config.yaml
n_experts: 64
activation: "gelu"
routed_scale: 23.6
balance_bias: false
lr_router: 0.00142
vocab_size: 16384
tie_embeddings: "early"
lr: 0.00311
beta1: 0.95
grad_clip: 1.0
batch_tokens: [32768, 65536, 98304]
seq_len: 512
steps: 10012
Below are experts of layer 2 (counted from 0) of a mixture-of-experts language model. Rows are named router (the router's row for the expert) and show model dimensions 0-95. Each number is 128 + 24 x the weight over its row's rms, rounded and kept within 0 to 255. Numbers have three digits each.
Before each expert's rows: "mostly gets" lists some tokens that are sent to it at least half of the time. This comes from a sample of Wikipedia text that the model never trained on.

# expert 28
mostly gets: " living", " killing", " report", " prevent", " serving", " avoid"
router:133113095132159147138104113105161184106121139133099087149154137100157128117170148159159149110103108091159142145145165114149116101117164136149091118117159159146147101166094098139104149142101152135130115104112157117105100097163122150152113101150157094089143146168097146096145111168114100089

# expert 51
mostly gets: " JPL", " water", " project", " Project", " Spacewatch", " series"
router:132113097131158147137106111104161184107121139134099088148154137099167128117168149158160150111103110090158141145146165114149117101118163135149092119118160160146147101166094098139105149142102153135130115103112156116104100098162122151152113101149157094089144147169097146096144111168114099089

# expert 33
mostly gets: " ===", " ==", ")===", ").", " ===="
router:132115098129158147138105112106161184107121139132099087149154137101168128117171149157160149111103108091158142145146166114149116101116163135150093120118160159146147101167094097139104150142102154137131114105111156117104100098162123150153113101150159095090145148169098146097144110168114100090

# expert 0
mostly gets: " certain", " Chris", " St", " inform", " Boston", " Barn"
router:131114098123158148138106112105160183108122139132099087150153138099166127117169148159160149111104109091160142145145166116148117100117163135149092118118159159146146100165094098139105149142102154135131115104111157117104100098164123151153113101150157095090144147169097146096145111168114100090

# expert 63
mostly gets: " form", " owner", " management", " ass", " incorpor", " mer"
router:131113096130158147137105112106161185107121139135099087150154137100166128116169149159160150110102109091158140145146166114149117101117163135149093119118159159146146101166095098138104150142102154137131115104111157116104100098163122150153113101149157094090144148169098146098145111168114100089

# expert 19
mostly gets: " season", " Part", "Part", "Group", " Leg", " episode"
router:132113096125158146138105112105162184104120140133100087148154138101165128118168148159160149110103109089158141145145167115148116100118164136147093119118159160146144101168094098138104149143100152135131115103112156116103101098162123151152113101150159094091143146168097146095144110167114101090

# expert 3
mostly gets: " Kitt", " Pal", " jury", " cycl", " sequ", " correspond"
router:132117096147158148139106112105160184107121140133099087149154138101164127118168148159159149110102110090158141145145165115148117101116164136148092118117159159146146101165094098139104150141102154135131114104111157117104099098162123151153112102150158095090143147169097146097145111168114100089

# expert 56
mostly gets: " away", " care", " Health", " originally", " Away", " free"
router:132116095136158147138104112106161184107119139133099087147154137098166129117168148158159150111103109090159139145145165114149118101117163136148093119117160158146147102166093098139105148142101152135130116103112157117106099098163122149152113100149158095090143146168097146096144111168114101089

# expert 17
mostly gets: " Alan", " Sean", " red", " John", " ·", "yard"
router:132112095128157147138105113104161185109123139135098088149154138100166129119170149158160150110103109090158141145146166114148117101115163135149092119119158160145148101165093099139105149142102153135131115103111157117105100098161123150153113101149158095090144146170098146097145112168115101089

# expert 40
mostly gets: " term", "AC", "TA", "CC", "RC", "ST"
router:122108104131153151148120104095160181119114137136107088149186140101161140121162151154162146114107109090151142134134165118145108089114155135151082124133153158132147098157093100132106146142108140127134101090117148114127100103163145150143116104135156106087139141182110142095131108163112103083

# expert 21
mostly gets: " night", "Background", " sil", " DVD", " EF", "Cast"
router:132111095133157147139106112105161185106120139135100087148154137098161130118169148158160150109103108090157141144145165113149116102116163135148093119117159160146147101165093098139104149142102154134128114105111156116105100098161123150152112101150157095090143146168098145096144111168115100089

# expert 10
mostly gets: " sum", " anti", " em", " flu", " x", " pol"
router:132113096130158147138105112105161184106122139133099088149154138101166129118169148158159150111102109091157141145145166115149116100117163135149093119118160159146148101166093098139105149142102154136131115104111156117103099098161123150153112102150158095089144147169098146096144111168114100089

# expert 13
mostly gets: " him", " announced", " we", " con", " finished", " Ol"
router:132116096142158147138105111105160183107121140135099088149154138101165128117167148158159149110102109091158140145144165113149117101117163135148092119118159159146147101166094099138103150142102154136130114105112156118105098098163123149153113101149157094090144147170097147097144111168114099089

# expert 59
mostly gets: " '", " mix", " bomb", " Rick", " Johnny", " look"
router:131113095136158146138106111106160184107120139136099087149153137099162128119169148159160150110102109090158141144146166115150117101116164135148092118118159159146147101166093098138104149141101154135130114104110157116105100098162122149153112102149158095090143147168098146097145110169114100089

# expert 44
mostly gets: " highest", " fifth", " Silver", " top", " fourth", " best"
router:131116094131159148139105112105160182108120138132099088148154138100165128119170148157159150109102109090160140144145165114149117101117163135148092118117159160146148101166093098139105149142102153135130114104112157117105101098161122150153112101149157095090143146169097146097145111168114101089

# expert 18
mostly gets: " as", " and", " the", " with", " to", " from"
router:129104141131128164135079127145141118152121131141114112143161140118145075118147144150143132099112108132124138138150135099143079117100131142142106106098137130140131126120113107174131139205101116167099123127111143102112106114125172135162101117134131076131137130145146148137149111138124118133

# expert 11
mostly gets: " no", " No", "No", " little", " A"
router:132113095132158146138104113106161184106121139134099088150154138101165128117170148159160149111102109091158140145146165115149117100117163135147092118118159160146146101166094098138105150143102153136132114104113157116105100098161124151153113101149158095090142147170097147096145110169115100089

# expert 39
mostly gets: " Co", " Brown", " Di", "..", " Pe", " Qu"
router:131113095128158148138105112106161182107122141135099088149154137100164129118169149158159148109103109090159141144145165114149117100116162134148093119118160159145148101166093098139105149142102154136130114103111157117105100098163122151153112101150158094091143147169098147097144112167114100089

# expert 14
mostly gets: "ould", " longer", " reflect", " Bro", "str", " dep"
router:131113097128158148138105111106161184105122140134098087150154138101164128117169148158160150112103109090159141144145166115148117101117164135150093119118159159147147101165094098139104149143103153136130115104111157117104100098162123151152113101149158094089143148169097146097145111169115100090

# expert 4
mostly gets: " South", " North", " West", " Central", " Em", " Con"
router:131117096132159147138105112104161183107121139133099087149153138100165129117169148158159150111103109091158140145145166114148116100117163135149092119117159159146147101165093098139104149141102154136131115103112156117104100097162122150152112100149158095090144147169097146096145111168114100089

# expert 9
mostly gets: " householder", " Green", " larger", " particular"
router:132111095124158146138105112104160183107122139134099087149155138098165128117169149159159149110103109091159140145146166114148117100116164135149093119118159159146147101165094098138105149142102153136131114104111156116105099098163123150153113100150158095090144146169098146096146111168114100089

# expert 30
mostly gets: "Scientific", " combined", " born", " debut", " featured", "Born"
router:131113095127158148139104111105161182106120139135099087149154138097161128118168148158160150110104109090159141145145165114148117101116162135148092118118159160146147100165093099138105150142102153135130114104111156117105098097162121150153113101149158094090142147169097147096144111168114099090

# expert 36
mostly gets: "|", " Preceded", " Genus", ":", " Coordinates", " •"
router:189121110119131149171130121139113136116119153140089135170123138118143138108118139140153139125123119130175163177152125113138113116116138202144121086117124163153196084118124120120093197136124149103126109121089132109080140127137128163117102117158169157134157158120123145133134098127089129105

# expert 57
mostly gets: " Legislative", " Mur", " Ch", " News", " Bul", " Sports"
router:132113097134158148138105112105161182107120140135100088150154138098167129117168149159159150110103109091159141145145165114149117101116163135150092119118159159146147101165094098138104149142102153136132114104112157117104100098162122151153113100150158095091144147168096146096145111169114100090

# expert 27
mostly gets: " main", " Lemmon", " Bou", " Ga", " defense", " Esc"
router:132115095132159147139105111107161184107121139134100088149154137098169128118168148157159149109103110090159141145145165115148117101118164135147093119118159159146147101166094098139105149142102154136131115104112157117105100098161123151152113101150159094091143146170097145097144112169114100089

# expert 41
mostly gets: " Gh", " Gill", " Lu", " Bah", "Th", " Luis"
router:132112095132157149138105112107160182107121140134099088149154137101165129118167148159161150111102109091158141145145164114148118100115164135149092119118159159146148101166093098138105148141102153135131113104111157117105100098162123151153113101149158094089143146168096146097145110169115099089

# expert 48
mostly gets: " morning", " frequently", " ethnic", " evening", " often", " Meanwhile"
router:132110097123158148139105111104161182106120139133099087149154138103169128117168148157159150111103109091159141145146165114148116101118164136148092118117160159146145101166094099139104149142102153135132114104111156117105099098162123150152113101150157095090143146169097146097144111168114100090

# expert 37
mostly gets: " local", " unknown", " Yes", " relations", " arrested", "election"
router:131113095128158148138105112105161184107121140131098088150154138100165129118169148158159150111103108090158141145146166114148117100116163135149093118118159159146148101165093098138105150143102153135130115104111156117105099098161122149153112101150158095089143147169097146096144112169115100090

# expert 62
mostly gets: " FW", " MF", " DF"
router:132112094123158148138106111106161184107121139134099087149154137098167128118168148159160150112103110090158140146145165114149116101116163136149092118119160160146148101164093098139106149142103152135131115104112156117104100098162122151152113101150158094091143146168097146095145110168114100089

# expert 50
mostly gets: " Championships", " ITA", " ESP", " University", " FRA", " Championship"
router:132111096130159147136105112105160182106120139134099088149154138101162127116168149159159149110103109090159140145145166114148117101117163135148093119118160160146146100166094098138103149142102153136131114104112156117104099098162123150153112100150157094091144147168097146096145110169113100089

# expert 7
mostly gets: " Phylum", " medalist", " tropical", " woman", "itude", "featuring"
router:132113095132158148138104112104160184107121140136099087149154138101166127118168148158160149110104109091158142146146166114149117100118163135148092118119159159146147101165094098139104150142102153136129114104112157117104099097162122150152113100149158094090143147169097146097144111168115100089

# expert 38
mostly gets: "Early", " pass", " progress", " interest", "|---|---|---|---", " travel"
router:132110096131159147139105113106160184107122139134099087148154139101162128118169149158160149110103109091158140145145165114148116100117163135149094118118160159145147101166094098139104149142102153136130115104111156117104099098162123149152113100150158095091143147169097147097145111168114099089

# expert 60
mostly gets: " Animalia", " up", " Arthropoda", " older", " dedicated", " adjacent"
router:131113097130158148139105112105160183107121140134099087149155138103163128118169149158159149110103109091159141146145166115149117100117163135148092119118160159146147101166094098139105149142101154136130114103111156117104100098162123150152113101150158094090144147168098146097145111168115100089

# expert 25
mostly gets: " govern", " future", " individual", " im", " mechan", " criminal"
router:131113096136158147137105112106161183106121141135099087150153137098168128117168148159160150109103109091159140146145165114148117102117163136148093118118160159145147101166094098139103150141102154135130115104112157116105100098162122150152113100149157095091143146169098147096144111167114099089

# expert 47
mostly gets: " well", " large", " Angeles", " able", "000", " 2019"
router:132110097122158147138105113106161184107122138133099087148154138098162129118169148158159150110103110091158140145145165115149117101117164135148092119119158159146147101166094098139104148143102154136131115103111156117104100098162122150153112100150158095090142147169097146095145111169114100089

# expert 23
mostly gets: "–", "/", "−"
router:135112098122157148146113113102159180106125138133097090146152134101162130116166153158158150115102112089163149149145163114150118104120163142147092122122158161148145099166094099145105145143102154137144110101107156117098098102159124140156112100149160098082140148175094147101141101170113100088

# expert 46
mostly gets: " Illinois", " Wisconsin", " Virginia", " mar", " appointed", " Mississippi"
router:130114095127158148138106112106161183107122139133099086148154137103168128118169148157159149111103109091158141144145166113149117100117164135148092118118159159146148101165094098138104149141102153135129113103112157116105100098162122150152113101149157094089144146170098147096145111168114099089

# expert 31
mostly gets: "idae", "ator", "ians", "ova", "ona", "ium"
router:183123103136139137149107147104181150116127132156121129142126163115146076129114126122123133136105086100109108115140149125140123090130171126143102118100129123136135090138124117151061126149125158120089084071122128113141115123139141122124112104134150134122122131121098124048139145129130115112

# expert 20
mostly gets: " 1933", "2021", "1998", "2022", " 2017", "2018"
router:131115097140158148138105110106161182106122140136099088148154137099165128118168148159159149111103110091159142146145166114149117102117163136149093120118160159146146101165093097139105149142102153136131115103112156117105101098162121149152113101150158095090144146170097146097144112169114100089

# expert 55
mostly gets: "{\\", " Ul", "incumbent", " quad", " Raj", " Pts"
router:131116097138158147138104112107161182107120140134099087149154137099171129117168149157160151112104109090159141145146166115148117101117164134149092120119160159146146101166094097139104149142103154136131115104111156117105100099163123150152113101149157094090144147169097146096145111168115101089

# expert 52
mostly gets: " Saint", " Chall", " UTC", " Av", "Ar"
router:132116096138158148139105112105161184107121140135099087149153137099162128118168148159160150110103109091158140145146165114149117102117163135148092117118159159146147101165094098139104150142102154135131115103111156117104101098162122150152113101150158094090144147169097146096145111168114099089

# expert 58
mostly gets: ";", " |", ");", " —;", ".;", "\";"
router:129100142133154137124127121117149119111115153125126088125133146113150134058156150132139154124112096127128173130131141120147081135118130140148116103131155141143110118120090122147113131132121131185134118110113163105110121120136120154162109122145139117136224134113088185129150074124084072076

# expert 61
mostly gets: " daughter", " sons", " Muhammad", " Islam", " son", " ne"
router:131114096133158148138106113105161182107120140133098087148154138100164128118168148158159148110103109090158141146145165114149117100117163135149093119119159159146148101165093098139105149142101153136131115104111157117105100098162122150153112100150158094091144146169098146096144111169115100089

# expert 43
mostly gets: " Nominated", " Stephen", " Cec", " Boris", " Sid", " Edward"
router:132111096128158147137104111106161184106121140133100088148154138100163128117169148157160150110104109090158140145145165115148116102117163135149093118118159160146146101165094099140104149142102153136131114104111156116105100098162123151153113100150157094090144148168097146097144112168114099090